Experts of a small language model.
Size: 9 layers, width 384, vocabulary 33841, 56.7M parameters.
Experts: 24 experts in each of 9 layers, 12 empty slots to pick.
Training: a variant of Adam for the experts, 283M tokens.
Below are experts of layer 4 (counted from 0) of a mixture-of-experts language model. Rows are named router (the router's row for the expert), down (a neuron's output weights, with its number) and show model dimensions 96-191. Each number is 128 + 32 x the weight over its row's rms, rounded and kept within 0 to 255.
Before each expert's rows: a language model's description of what the expert responds to. This comes from a sample of Wikipedia text that the model never trained on.

# expert 8
Description: Single letters or short pieces right after a capital inside foreign or unusual proper names, such as H-r-voje, G-b-agbo, Cl-uj, Liu Gu-oz-hong.
router [156 171 157 126 129 126  94  97 115 116 127 201 156 172 187 145  92 121 109  97 121 159  95 116 193 181 238 118  80 126 106 167 106 148 139 108 141 139  86  53  97 124  80 148 109 150 154  62  94 156 137  86 106 103 112  67 135 195 145 150  87 166  92 116 147 123 109  77 107 188 127 157 133 140 129  88 104 100 137 132 183 188 151 196  73 101 127  56 157 149  52 138 143 121 134 161]
down4 [105 151 129 134 162 148  49 109 153 126  95 161  97 163 178 144 170 166 136 175 163  91 214  97 152 131 117 104 166 107 103  82 115 188 149 100  87 159  78 196 147 121 171 116 129 180 163 146 106 116  75 142 140 119 136 122 116 149  90 112 147 169  97 114 106 141 114 113  86 116  87 179  99 153 137 122 127 156 141 188 129 137 110 153 139 189  94 134 149 145 140 124 146 173 131 128]
down5 [103 129 118 199 137  86 107 108 144 135 162 122 150 116 158 137 183 137 172 117 158 140 150 127  97 111 132 120 182 101  85 121 124 194 114 146 124  82  72 131 141  74  86 120 159  98 108 158 130  88 159  57 112 153 121  55 149  73 182 162 107 132 131 108 112 154 174 119 107 123 107 181 138 119  60 115 111 109 146 133 148 118 122 140 154 113 110 111 203 189 139 195 138 135 140 141]
down6 [138 133 105 161  83  52 180  90 101 108  91 153 120 124 160 144 130 130 113  90 181 141 143 125 171 142  74  60 111 157 117  94  56 148 115 150  97 151  40 142 131 150 126 107 169 148 169 162 111 138 164 153 166 127 140 114 138 105 106 120 161 128 131  80 137  93  93  77  73 117  96 174 122  88 133 100 135 119 116 131 137 122 123 157 135 167  73 195 151 171 134 137  83 103 123 118]
down7 [132 203  85 101  89 117 162 149 104 160 128 139 125  82  99 142 145 173 179 152 124 210 160 143 118 118  78 120 107 134 129  76 132 182  89 118 109 142 125 137 137  68  89 133  48 147 145 213 148 138 173  97 109  83 111 117 110 129 189 161 115 116 144 135  81 148  97 138 128  98 169 122 175 128 135 109 100 150 133 143 146  92 172  72 139 105 101 144 117 118 132 172 145 108 148 106]
down8 [107 168 184 145 133 153 151 134 146 169 148 130 126 182 119  93 115 164 167 125  93 151  93 107 131 111 154 121 146 131 123 136 137  91 109 117  76 140 146 112 117  84 103 147  98 109  96 112 184 161 155 133 144 158 101 144 103 130 103  91 162 131 156  89 119 202  92 158 148  34 153  42 152 131 152 114 113 176 131 115 107 144 117  80 105 126 133 146 107 129 203  98 147 190 139  86]
down9 [ 91 101 104 129 120  89  51  96 134 107 141 151 167 171 156 126 137  82 124 107 161 142 113 110  99 110 159 108 132 119 112 107 117 150  89 143 113  65  69  97 156  96 141  71 184 169 130 143 124  70 117 154 155  98 113 132 106 126 155 165 163 122 157 153 131  89 194 161 166 166 119 148 178 118 135  89 106 125 148 136 140 113  67 134 114 127 169 140 112 152 126 119 170  36 119 105]
down10 [133  97 181 170 105 123  93 115 140 110 107 170  77  79 136 172 128 170 105 111 166 174 150 108 185  74 134  69 135 133  88 120 132 180  56 139 149 143  98 148  86 114 159  98 127 133 134 120 122 118 185 127 196 150 130 138 128 141 138 211  94 150  79 173  98 111  65 122 151 116 133 122 119 134 126  93 141  95 118 138  86 135 134  98  92 148 124 173  88 104 141 158  97 182 104  79]
down11 [ 39 111 141 126 192 117 126 126 119 102 138 147 135 155 162 127 168 139 113 149 169  57 127 155 143 152 144  92 189 109 150 120 134 186 145 141 108 134  94  89 126 142 129 152 146 166 111 126  79 126 158  61 148 105 139 129 123 163 148 187 122 121 141 167  97 149 134 162  85  80 104 100 143 150  65 103  95 115 117 113 158 107  94  86 116 115 123 190 164 104 112  96 150  50 111 159]
down12 [150 156 141 129 126 165  79 122  80 134 117 169  88 140 188 152 112 166 122 162  93  88 177 124 146 103 174 117 212 155 118 132 139 122  98 153 102 107  80 124 127  95 148 136 110 133 151  84  90 102 155  93 131 149 126 127 151  96 141 176 120 130 160 102 124 144 152 133 169 113 174 169 167  90  39  83 130 140 111 142  93 130  98 132 175 137 130 187 123  74 100 125 141 135 142  72]
down13 [106 126  61 111 133  90 103 153 115 148 126 147 103  76 109 106 122  93 137 134  92 166 107 144 115 114 222 134 118 139 181 132  90 112  93 183 148 166 124 119 147 109 144 117  91 116 122 103  92 100 100  76  98  87 114 150 117 102 189 120 142 124 142 141 115 111 104 172 175 128 145  80 145  94 135 139 130 190 141 147  61 128 104 113 165 162 128 118 158 115 128 107  95  79  82 110]
down14 [112 147 178 157 119 144  31 112 117 133 149 181 114 138 166 105 114 157 130  93 150 113 119 103 130  85 154 124 186 103  96 119  76 130 144 151  90 132 113 161 141  64 129  73  88  73 176 160 107 123 110  43 155 111 163 122 149 123 102 108 127 167 176 142 102 137 109 130 161 147 135  98  85 126 102 146 129 195 100 101 109 121 133 115 139 165 143 196 165  90 125 149 136 118 136  78]
down15 [162 162 148  95 128 122 189 156 128  90 191 127 129 132 184  86 158 114 111 115 141 124 155 152 118 106 123 178  68 141 146  79  82 119 133 157 128 106 131 107 103 118 162  60 104 136 142  96  82  66 150 158 131 173 114 105 180 175 141 120 123 113  94 140 120 128 163 111 122 102 155 131 115 154 158 143 165  91 121 145 151 181  87 158  89  83 117  87 168 140  94  67  84 128 109 206]
down16 [104 112 133 183 115 145 101 144 104 155 135 105 134 191 191 110 116 136 165 132  75  93 162 100 139 110 222 195 142 113 168 136  71 173 101 193 137  99 115 122 210  87 130 140 133 140 116 160 157  91 105  84 117 110 159 107 135 150 153 200 126 119 154 138 122 140  92 136 144 126 118  77  90 134 185 165 108 212 151 145 159 189 122 144 135 143 146 114 146 137 146 109 145 177 135  42]
down17 [128 131 100 130 158 160  72  90 115 159 127 161  72 208 125 148 128 116 132 132 140 160  60 178 148 104 140  32 147 156 145 116 131 185 154 121 163 168 117 117 160 134 127  89 140 137 129  79 180 156 116 149 134  99 178 114  74  87 112 163  58 162 149 128 112 167 129 122 141 169 114 122 102 100 123 127 114 133 126 152 155 166 113 129 119 143 112 116 168 122 134 119  91 103 144 125]
down18 [121 189 159  82 117 130 140 129 105 180 114  77 123 128 138 104 168 111 101 168 186 122  85 104 173  80 106 118 110  83 135 123 128 126 165 136 141 138  91 138 100 154 226 185 121 164 181 145 153 106 131 100 136 108 129 174  58 132 124 118 113  98 140  93 218 119 128 119 149  88  99 122 134  97  78 164 119  72 156  87  76 148 106 159 118  95 117 118 148 126 110  36 130 112 106 128]
down19 [133 137 128 135 124 110 108 140 101 116  92  72 157 144  87 162 118 152 167 158  93  94 114 126 112 153 111 122 143  77  97  94 140 142  95 119 130 160  95  87 122 116 119 131 156 131  87 173 151 129 103  66 104 111 142  78 120 145 141 161 171  95  82 167 122 126 151 134 142 104 119  89 154 131 138 148 153 146 102 114 185  69 157  62 107  85 123 165 160 118 145 228 149 117  90 111]
down20 [105 109 155  89  87  82 164 138 191  88 167 168 158  97 134 136 106 157  85 174 113  65 135 137 115 120  96 103  65 133 193 188 136 158 121 135 133 159 116  65 183 187 114 159  94 115 155 168 163 154 144 134 117  86 170 159  94 115 132 145 106 122  96 159 158 117 140 179  87 158 143 141  98 148 131 180 132 171 122 119  91 102  97 172 142 147 136 105 163 174 130 146 101 107  96 118]
down21 [131 124 106 154  77 152 141 154 103 180 124 152 164  98 111  90 145 126 116 144 109 103 163 158 125  96  95 168 143 144 182 115 154  98  97 166 106  88 131 144 197 119 132 123 153 134 112 197 197  91 122 184 138 172 125 132 136  65 143 136 136 105 110 126  84 138 148 182 132  84 127 103 139  78 146 150  91 226 148 112 108  85 130 107 161 152 106 128 135 176 130  92  91 104 167  98]
down22 [137  90 139 166 154 153  87  91 114 195 133 171 135 124 132 117 118 146 172  97 135 205 116 101 113 106 103 116 128 137 168 133  82 129 119  90 152 106 149  69 113  95  43 140  68 193  96  75 139 180 114 104 151  89 134 138  57  75  80 144 153 153  78 117  91 157 153 113 113 134 104  88 148 135 143 136  84 148 148 122 145 115 120 119 107 131 179  92 110  98 133 156 156  79  91 102]
down23 [152 179 152 115 136 219  94 156 114 170 140 176 149 116 137 124 216 120 124 130 113  85 105 184 114 126 108 133  96 146 122 110 149 135 177 151 144  94 139 132 119 169 140 128 152 175 123 167 124 140 143 180 122 151 153 180 141 137 151 112  84 142 160 198 158 126 128  87 157 127 139 201 122  83  67 108 102 106 119 176 123 141 128 163 100 147 117 150 101 117  78 131  81  86 153 148]
down24 [128 112 100 127 142 106 127 137 125 154 114  58 103  89 140  94 112 156 192 165 151 130 133 135 134 141  73 166 126 114 138 139 130  94 154  88 157 163 131 139  95 147 219 149 100 122 133 162  90 167 145 124 141  56 124 102 143 141 155  71 112 125 111 113 105 164 124 140  95 102  37 105 105 162 106 126 136 108  83 148 172 105 111  86 146 105 148 100 175  79 175 131 151 204 121 162]
down25 [162 148  93 171  51 103 186 105 114 124 144 119 160 139 179  84 122 111 103 120 116 166 118 123 130 126 120 157 125 147 147 151  86 121  86 101  99 110 176 125 108  51 144 101 172 135 161 122 122 132 158 147 137 139  92 121 154 101 101  93 149 151 158 135 158 133 115 128 180 112 149 104 169 184 199 121 167  87 127 109 112 167  95 133  91 147  91 125 129 154  71 115 133 139 130  97]
down26 [162 114 108  87 155 149 122 102 122 109 146 128 153 156 165 127 124 104 151 115 139 150 181 149 164  83  85 111 198 177 135 135 136 115 133 108 118 104  74 195  89  80 122 149 146  73  76 194 146  87 100  76 144 156 140  98 110 127 136 147 148 102 135 137  97 189  87 120 101 138 107 100 140 131 125 178 184 207 140 187 134 123 112 101 104 134 173 153 179  99 105 152 143 125 139 141]
down27 [200 109 140 129 160 183 122 171 121 152 106 129 124 135  88  97 122 141  97 139  97 102 109 159 129 161 124 126 180  74 173 114 138 180 105 109  75 149 155  62 145  88 179  90 144 108 117 131 125 139  98 113 120 110 121 124 158  94  91 137 130 163 182 108 150 186 118 103 125  34 154  93 116  89 154  94 126 160 165  90 118 152 141 136 100 125  73 103 155 156  82  81 146 127 135  87]
down28 [125 147 115 102 124 154 152 161  92 163 134 143 121  89 107  62  96 133 136 100  99  61  92 131 115 136  93 184 115 115 133 166 142 126 136  44 190 126 156 123 152 137 118 147 154  96 136 172 107 103 161 167 114 149 106 152 133 125 121 131 154 175 125 166  83 140 171 129  97  48 134 160 133 133 122  94 129 115  92 146 113  98 156 183 131 173 150  66 101 165 168 103 115  83 124 144]
down29 [136 132 167 135  98 140 107 147 166 136 136 127 138 125  77 121 185 133 144 105  70 112 136  71 172  93  86 133 128 153 150 147 109 126  61  95 151  94 141  97 130 152 141 156 130 142  89 161 119 132 110 177 155 153 164 152  84 192 147 141 171 106 126 137  94  78 193 162 206 135  90  62 116 193 113 114 136 165 131 114 116  92 148 159 129 175 141  92 129 154  90  82 127 143 153 155]
down30 [ 75 105 223  63 123 112 111  90 114 142  71 135 109 104 113 164  86 124 161 119  52  95 120 122 105 122 125 159 119 122 147 142 143 103 135 118  91 219  76 113 120 163 144 122 129 128 191 148 198 139 128 163 110 128 175 156  48 104 185 126 145 129 145  79  78 119 123 134 114 116  46 182 137  86 120 145 118 147 160 132  93 140  61  97 122 133 122 118 228  76 138 119 126 132  63 131]
down31 [ 80 132 205 139 183  87 137 142 126 154 152 129 142 121 197  45 146 131 141 142 108 165 136 148 134 109  85 119  77 116 123 145  59 192 139 122 116 135 119  46  81 166 191 127 142 150 169 124 118 175 121  99 179 145 118  87 110  59 105 115 161 127 140 127 112 120  91 149  95  94 143 126 128  74 132 127 147 113 138  88 140 166 128 202  59  94 110 101 179 129 148 143 108 142 142 125]
down32 [114  93 154  82 132 108 130  89 120 109  66 151 178 136 123  95 170 109 119 110 156 121 169 103  90  98 118 160 119 126 110  95 121 134  71  92 160 113 147 130 166  64 184  83 162 143 161  91 108 128 155 187 104 140 130 134  89  94 138 132 141  57  89 124 162  81 154 104 130 141 210 141 162 196 113 162 161 167 128  87 112 146 113 143 144 151 110 117 172 128 119 117 146 103 140 174]
down33 [ 68 191 122 144 170 112 130 130 131 118 107 174 133 134 155 142 142 148  98 167 159 126  79 129  89 185  91  85 129 173 135  74 174  97 131 130 147 140 127 147 100 191 190 153 146  60 172 116 125 101 124 114 157 127 167  54 115 118 149 109 140  96 138 142 148  67 141 118 164 143  37 112 167 133 153 168 119  88 108 120 194 122 139 170  99 117 120 105  90 120 119  78 115  99 137 192]
down34 [123  79 128 126 128  77 103 141 163 176 136 103 155 155 108 112 124 143 125 118 130 104 109 128 137 123 171 112 154 149 103  73 119 178 136 123 135 164 148 108 134 117 129 161  99  98 157 144 109 151 122 134 105 148 119 143 167  90 101  93 119 163 201  81 115  58  88 176 109 115  50 176 141 128 158  86 120 103 159  98  82  90 105 144 156 104 120 177 135 140 142 150 179 153 151 128]
down35 [113 148  98 138 145 133 126 156 112 102 197 176  64 141 127  83 135 105  86  86 153 133 153 139 175 166 149 218 158 135 143  91  91 150 151 125  97 146 107 192 163 144 140 160 117 108 114 136  90 153 146  93 165  54 114 133 149 109 110  97 112 107 137 130 131 163 143 105 106 160 135 102 156 177 165 121 119  73 109 179 142 129  61  76 147 139 167 132  95 136 148  88 117 147 108 125]
down36 [111 112 135  87 158  96 115 142 119 115  98 137 129 146 127 133 106  80 119 109 118 165 188 112  80  85 106 111 102 132 107 161 172  63 172  79 133 126 164  63 129 161 162 169 154 154 110  62 108  58  97 131 107 101 158 123 150 101 192 154 121 183 138 148  91 150 127 101 113 111 101 185  80  73 144  79 178 154  98 126 147 163 206 110 155 107 138 174 133 125 179 121 124 164  97 144]
down37 [150 152 140 147  76 100 163 108 132 137 122 120 218 170 153  89 153 152 123 126 140 142 148 121 120 129  98 145 152 135 113  51 142  97 119 121 107 142 122 161 140  92 133 159 160 136 107 156 133 135 117 126 122 121 120 158 133  67  86 106 147  83 173 110 198 124  71  83 123 100 180  86 159 100 190  82 198  77 129 120 130 174 101 140 111 135  76 155 110 119  92 117 112 164 127 145]
down38 [122 129 178 175 143 104 128 132  95 161  64  97 113 180 129  68 139 174 155 106  96 109  73 137 144  93  92 113  75 145 205 161 148 141 123  93 165 143 151 117  88 142 115 116  82 108 155 175 134 139  84  93 107 121 133 197 212 112  94  99 168 177  69 168 126 154 128 114 109  90  99 113  93  81 129 149 130 172  97 155  75 112 126 123 143  88 120 112  57 116 166 114  93 126 117 163]
down39 [ 58 133 149  94 160 151  95 163 140 155 146  88  97 103 130 159  52 100 150 139 136  89  97 154 126 202 165 126 108 102 160 101 133 155 158 206 145 141 131  86 146 139 129  91 111 177 111 136 144 119 144  57 123 124 131  84 131 205 169 148 103 115 156 142 165 113 125 126 118 151  99 170 135 128  72 153 129 139 124 152 195 103 110 129 159  86 111 134 193  74 129  88 107 127 154 103]
down40 [101 171 116 179 140 102 188 100 111 155 112 159  77 133 109 127 105  73 160  91  91 175  96 122  94 109  87 119 157 149 133 111 153  85 151 148 133  72 103 139  96 186 142 155 160  80 149 144 114 140  64 182 118 138  76 125 161 121 164 118 110 135 144 137 106  80 145 151 118 157 103 189 169 141 121 158 123  92 192 148 158  96  93 174 152 146 153  73 103 129 122  88 143 133 160 162]
down41 [171 193 119 148 117 106 126 150 146 147 152 113  78 126 198  83 168 143 121 126 130 144 131 131 136 189 143 126 151  94 152 114  68 150 155  96 174 115 140 113 122  94 144 183  87 122 154 114  67 134 164 149  71 174  94 130 155 146 132 129 111 169 148 189 184  97  78 146 105 112 147 165 192 142 161 175 102 122 127  67 128 130  92 173 162 155 110 135 175 103 132  91 162 147 165 128]
down42 [171 146 158 107 114 137  96 118 136 143 144 154 152 104  86 124 174 133 151 154 161 168 134 183 141 156 177 124 154 118 119 136 118 151  93 167 146  96 127 115 167 107  73 115 113 130 113  85 151 142  69  79 172 123 127 119 152 125 183 157 146 192 131 148 112 115 137 128 129 121 156  99 139 189  92 140 146 118 126  75  99 105 218 112 143 165 118 148 100 155 131 146 166 117 146 149]
down43 [106  69  90  88 152 125 131 142 153 103  99 130 128 166 119 126  54 144 173 159 159 163 144  96 106 150  97 129 172 163 122 142 120 103  97 156  62 142 116  74  85 103 133 135 160 150 104 147 189  77  83 101 104 124 179  73  80 103 127 134  94 100  86 134 102 204 143  71 154  99  95 113 133 157 138  90 145 174  46 196  91  89  72  70  95  94 122 108 177 134 178 184 156 201 110 155]
down44 [113 167 147 154 110 154 104 134 127  89 121 121 186 102  90  96 107 168 158 156 160  98 116  92  63 118 131 117  52 136  73 102 163 118  92  80 154 100 165 127 146 156 101 107 110  79 135 113 157 191 153 109 123 160  87 125 146 127 136 149 122 115  94 157 147 124 106 107 207 177 140 119 154 173 134 130 148 100 125 172  91 143 177  85  92 187 143 129  58  88 107 132 185 143 158 113]
down45 [ 91 180 164 126 138 126 160 133 108 112 122  28  36 113 105 194 127 166 190 137 167  83 107 127 103 144  85 155 122  91 102 102 128 152 164 112 130 119 129 128  67 167 158  69 142 130 105 112 135 121 158  94 107 185 136 145 125 149 109 159 149  97 103  86 161 109 153 128 170  99  82  55 122 123 136 123 166 106 117 145 110 158 118  98 121 142 189 168 170  77 148 121 148 153 129 126]
down46 [133 111 155  93 100  94  93 131  88 158 174 109 152  96 151 104 122 115 148  78  66 147 101 131 103 107 127 172  98 132 116 177 147  79 143 159 136 102  82 169 186 158 146 113 124 112 184 136  91 116 143 128 185 125 118  79 120 175 109  80 103 136 200 146  97 111  84 132 129 169 130 139  88 100 150 115 105 122 157 122 156 174 118  98 154 113 126 108 138 110  96 121 132 103 193 100]
down47 [156 165 165 102 133 180 108 109 120  98 120 100 119 143 149 129 116  72  94 117 180 157 122 108 110  56 185 163 142  78 133 115 129 136 141 200 160  57 145 162 125  78 132 164  88 195 143 105  99  88 146 110 158 112 155 132 127 159 139 109 101 139 101 179 101 128  94 166 150 111 127  88 121 113 113  61  95 138 122 137 159 195 123 103  46 146 140 115  87 169 141  83 133 139 147 127]
down48 [150 108  93 108 164  82 171  83 168 187  87 150 185 156 134 127 135 117 114 146 197 161 143 150 101 145  70 110 118 103 165  73 231 121  95  87 126 168 123 107 106 170 127 114 169  99  92  86 114 141 172 189 101 117 155 134 121 128 144  85 129  78 119 126 145  86 157 109 174 114 136 123 163  51  99 147 117  58 113  81 163  96 143 123  94 157 140 109  83 158  82 128 125 143 114 207]
down49 [121 118 101  46 116 205  90 139  48 152 132  71 148 166 174 138 133 132  91 106  81 126 103 170 138 129 139 131 129 155  79 109 123 173 150 130 137  83 153 155 105 162 139 166  90 105 145 165 128 124 160 146 164 119 107 152 147 162 181 154 136  97 146 152 136  85 161 110 114  98  99 179 120 119  97 156 163 114 195 101 161 184  43  98 150 113 159 175 119 129  14 126 122 103 145 148]
down50 [ 97 192 207 123 121 175  80  98 174 189 113 155 150 144 151  97 109  77 119  68 144 137  98 150 163 148 155 180 132  85 217 135 127 133 110  94 150 102 112  70  99 108 134 122 144 126 121  86  65 149 157  99  96 190 113 116 122 187 145 107  91 211  84 154 101 103 102 120 147 153 132 118 133 111 134 108  87 177  92 109 117 154 149 139 100 148 181  85 150  57  83 108 154  99 130  92]
down51 [152 151 112 193 105  77 123 116 134 134 112 152 184 142 142 138  99 129 177 116 127 143 142 130 120  87 167 140 160  71 179 107 155 122 129 139 149  81 104 111 135 134  84 147 148 135 123 215 146  99 137 143  75 111  58 116 189 126 126 123 121 152 111  85 124 168 173 161 174 162 118 103 200  82 178 180 131 185 145 140  75  51 136 144 153 136 130 134 155 164 101  94 131 124 145 152]
down52 [100 153 119 158 121 166  79  87 133 129 101 129 127 160  86  69 122 114 181 123  85 112 154 133 124 149 123 152 106 101 150 147 184 188  95 135  94 179 197  98 150 104 127 165 201 107 121  86  94 157 135 131  97 155  95 129 116 159 117 117 191 149  94  99  85 145 165 120 159 128 160  73  77  72 117 153 179 124 132 131  27 124 185 130 101 112 131 126  79 131 153 151 134 141  99 106]
down53 [139 142 166 151 147  89 161 145 175 142 128  74 184 136 136 102 137 180  70 157 121  99 125 148 138 102  97  50  90 112  99 163  81 109 129 112 189 170 188 143 105 178 196 126 151 107 184 134 108 125 164 167 139 159  81 122 101 181 112  98  80 104 121 118 208  80 117 117 134  94 125 132 124 128 117 137 154 115 139  74  96 191 110 140 120 101 144 125 152 103 136  65 156 139 109 124]
down54 [123 128 137 136 123 143 132 130 106 143 151 112 150 117  86  83 112 113 137 111  61 161 123 134 122 205  63 167 126 135 113 169  90  94  91  76  99  64 143 115 149 121 103 117 111 148  87 127 134  87 110 134 124 111  78 103 134 139  76 110 176  70 166 103  92  68 144 104 143 112 126  95 166 174 225 176 123 156 166 115 158  78 145 145 178  75 131 125 123 135 101 125 101 119 174 137]
down55 [183 148 103 115 101 129 153 175 140 177 110 158 179  68  20  94 178 134 121 123  69 134 162 135  98 138 105 136 117 170 172 146 128 122 124 127  72  83 138  70 157 166 121  66 132 137 132 183 177 140 139 149 117 103 128 137 159 107 123 122 116 136 110 130  63 175 119 185  79 126 134 128 135 131 186 150  91 246 123  92 127  73 172 131 201 123 107 100 175 140 138 144  70  96 176 134]
down56 [120 107 154 109  64 120  48 126 133  66 129 131 135 166 144 102  67 120  97 145 103 125 107 118  91  97 100 157 137 101 168 164 109 123 136 185 106 148 119 151 161 141 149 110 149 106 124 184 147 153 172  71 121 101 204 124  96 122 151 163 191  74  64 113 146 169 128 108 119 193 112 122 136 148 130 156 158 156  77 129 139 161 140  99  88  97 104 186 142 173 128 135 200 153 136  92]
down57 [113 178 139 136 128 114 135 129  91 158 171 117 157 217 164  62 138 153 131 130 164  78 111 136 162 128 103  97 155 107 136 147 120 150 106 101 166 115 139 152 137 189 152 118 109  89 145 178 153 127 157 137 131 130  87 115 140 141 121  10 178 100 146  94 181 141 136 176 165 186 156 132 101  85 114 159 140 139 132 146 135 124  88 120  99 132  85 108 100  75  99 143 143 116  78  94]
down58 [100  75 126 138 121 144  13 109  86  99  88 149 164 129 137 133  62 107 101 139 125  87 186 136 156 134 212 147 160 117 172 162 108 133 103 133  90 115  96 102 105 126  86 105 115 177 145 128 154 131  95 128 121 141 147 115  75 112 146 169 150 123 118 164 137 129 102 140 195 121  85 127 184 120 109 173 124 170 146 124 158 147 130 180 138 143 154 110 112  87  99 120 162 160 144  62]
down59 [ 92 180 169  84 118 113 167 155  93 108  88  57 111 117 140 128 155 146 110 135 188 152 119  82 103 163  91 105 201 160 126 106 159 129 127 168 154 139 108 154 115 183 176 154 145 178 128 161  99 113 157 177 109 139 154 133 122 165 107  97 148 120 135 120 153  47  92  61 107  90  91 178 113  83 115 169 168 100 160 121 162  68 110 112 129 109 108 152 128 167  96  98 118  79 110 166]
down60 [ 29 105 106 194 232 132 131  55 141  82 149 121  75 120 150 172 123 151 114 133 165  98 128 100 150 176  31  66 133 172 102  77 140  69 102  64 103 148 111 112  56 161 214 159 106 157 120 125 154 107 129 153 167 104 149 169  82 102 141 119 161 109 118 158 145  94 103 133 131  93 119 119 126 154 115 133 146 106 118 166 178  98 107 149  75 151 153 111 152  90 172  91 111 125  93 141]
down61 [170 168 115 168 144 112 132 124 107 124 180 134 105 189 136 140 112 133 138 158 203 130 102  62 140 145 128 110 155 117 124 137 128 129 117  91  80 147 138 194 152 107  95 111 143  50  55  92 165 103 188 140 162 134  99 106 117  54 106  83 106 142 144 161 134 149  97 115 137 127 178  64 151 114 136 102 143  72 100 156 113 131 145 147 108 165 108 111 137 162 165  55 130 152 134 101]
down62 [149 177 127  81 105 169 181 121 135  91 136  96 140 135 131  96 176 143  82 158 157 120  98 157 142 147 134 150 106 175  93  95 162 146 153  42 131 153 134 133 149 159 182 112 145 140 110 134 127 124 139 214 121 145 105 173 121 142  97 158 151  96 182 137 167  95 147  86 160 118 140 112 148 147  70 125 122  79 173 108  97 150 122 168  90 101  54 128  78 201  96  95 122  57 116 168]
down63 [155 137  77  91 134 137 130 134 135  94 146 149 206 124 169  80 137  93 112 134 138 174  86 124 137  95 159 101  95 128 123 131 148 139 151 130  84 142 177 146  39 120 105 124 187  33 110 180 128 120 102  98 116 103 107 134 202 102 135 132  75 144  79 146 134 192 116 146 144  91 181 158 158  92 120 177 114 137 140 156 147 200 152 160  95 171 125  74 132 147 151 131 119 109 191 144]
down64 [129 169  91 120 130 176 140 226 173 148 162 147 106 114 138 133 116 150 114 145 189  74 133 151 143 118 208 135 117 134  92 128 164 151 137 151 158  63 134 123 117  86 159 129 130 149 136 126 104 116 178 146 139 170 109  56  98 114 133 154 114 104 127 155 158 165 113 132 138 168 132 167 203  92 122 134 182 127 122 205 130 120  64  92  98 123 117 163 111  83 111 113 158 116 178 137]
down65 [ 87 123 184 141 188  94  85 137 140 118 118 134 139 134 142 123  93 152 142 106  49 138 149  85 145 106 126 142 126  84 138 133 127 150 148 123 112 106 175  51 127 153  84 101 117 144 133 130 122 140 134  90 155 142  93 113 143 153 164 206 149 120  65 135  86 115 162 126 187 135 177 119 179  88 147 106 110 166 167  89 126  80 115 119  98  95 118  97  74 147  93  76  99 126 145 132]
down66 [133 119 150  86 104  64 151 150 124 126 137  37  72 101 160 130  74 146 191 148 141 130  67  92 165 117 146 119 193  88 120 141  79  59 147  97 215 159 115 189 146 159 172 116  84 116 101 148 102 124 172 156 136 117 181 153  98 104 160 164 172 170 165  83 154 119 150 117 100  93 105 137  94  94 152 159 205 109  96 162 128  94 134 129 135 170 122 108 166 146 169  74 127 134  99 156]
down67 [118 141 152 176 185 134 123 160 100 124 200  89  86 133 150 107  53  81 208  99  80  98 125 129 110 176 190 151  79 110 146 200 117 143 130 179  90 125 109 142 141 176  93 145 133 153 132 111 130  99 130  92 155 136 107 126 146 162 135 116 117 109 111 169 108 143  87 121 122  43  59  78 183 104 173 156 115 110 136 145 114 115 116 117 165 122 160 138 138 139 133  92 102 169 138  86]
down68 [134 106 161 111 107 164 127 177  91  89 143  79 120 154 181 111 152 133  55 158 149 144 136  97 131 104  88  93 194 157 135 155 121 145 177 107 189 160  89 131 115 110 170 111  92 158 175 144  77 116  73  95 109 151 153  95 199 114 132 104 131 112 124 103 136 134 144 153 142  98 128 151 124 154  99 158 150 131  99 114 109 140  75  35 144 114  97 152 170 131 132 143  98 121  50 164]
down69 [108 153  66 211 137 124 114 157 136 160 130 129 148 140 122 158  97 191 114 173 137  90 202 177  75 106  96 131 152 143 100 161 157  80 130  83 117 194 131 114 156 175 101  69  95  76 135 136 180 142 164  77  88 134 132 120  70 127 109 119 157 112  99 125 154 140  94 101  72 139 113 110 102 146 155 112  55 196  64 132 139 116 147  84  89 114 123 158 152 116 186 144  77 171 156  71]
down70 [144 107 126  69  78 132 134  82 139 129  97  65  96 103 124 206 131 139  87 105 201 122  95 112 161 123  54 141 133 137  97 124 161 128 133 122 173 169  98 173 126 158 131 117  98 122 111 122 121 156 153 186 177  72  72 115 115 142 127 172 157 132 119 120 125 116 160 162 112 134  83 128  93 108 127 144 176  64 171 112 189 149 135 140 101  88 171 156  76 121 152  79 177  83 115 194]
down71 [114  66 116 109 145 119  63 144 162  93  88 125 143 133 164 167  52 168 111 156 152  89 129  87 173 170 191 148 183 134  88  99 115  96 108 104 124 143 107 112 124  99 164 135 145 155 116 124 139 104 111 119  95  93 133  98 166 119 113  85 155 160 118 101 119 141  72  73 116 163  96 100 160 152 147 174 182 163  67 129 124 102 135 127 143 118  75 160  94 139 133 131 137 197 149 153]
down72 [153 130 129  83 112 124  69 148 140 143 142  91 137 127 139 176 116 166 137 101 167 122 124 124 150 167 159 187 181 100  99 150 124 101 138 175  93 138  63 123 160  74 156  80 149 125 136 148  59 150 179  93  92 111 130  81 126 160 141 128 144 139 148 100 132 127 132 162 122  98 142 144 121  80 152 133 149 120 118 126 104 162 115 100 177 154 109 180 191 117 121 152 168 143 101  79]
down73 [151  83 165 158 139 135 166 102 116 187 129 140 123 162 118 137 136 139 119 158 128 150 145 126  79 114 111 151 136  97 128 124 171 106 144  95 115 192 157 170 127 158 113 118 122 126  74 119 136 105 131 129 109 127 180 149 166 104  51 121 118 165 153  75  71 218  74 130 107 100  77  90 116 134 114 131 125 149  66 138 134 126 123  71  83 151 172 227 112 146 153 134 150 139 120 120]
down74 [171 121 162 112  78 137 135 117 158  80 150  95 112 116 126 146 126 188  80 136 166 130 137 150 183 142  83 151 151 159  90 155 114 149  74 131 165 146  93 197 140 151 190 107 153 124 142 127  72 138  94 160 161  98  81 120 123 159 138 178 167 160 119 171 129  97 155 146 172 164 148 146 120 134  77 184 164  59 155 113 131 137 183 159 105 120 170 126 114 134 127 109 177  85 155 179]
down75 [185 155 144 146 166 191 112 134 131 115 140 119 117  86  93 144 161 162 146 101 109 116  80 130 144  42 136 146  81 104  84 123 130 109 137 130 143  90 160 111 120  79  95 116 102 123 137  91 108  93 135 105 146  68 179 156 111 134 115 177 137 117 151 113 141 116 126 138 161 186 141 105 131 147  79 132 136 115 123 130 125 201 153 157  96 127  97 121 116 179 112 123  65 185 162 146]
down76 [146 145 137 153 138 198 119 123 101 113 192 127  85 139  95 106 118 127  72 136 137  93 131  96 167 100 168 140 130  89 118 111 132 139 122  91 123 148 161 172 128 134 192 101  84 113 137  60 102 109 184 171 113  66 107 158  80 163 124 147 119 164 136  88 152 130 143 125 184 131 109  93 131 144 118 102 116  59 139  92 148 183 126  67  97 142  90 149 118 109 117 109 200 124 106 115]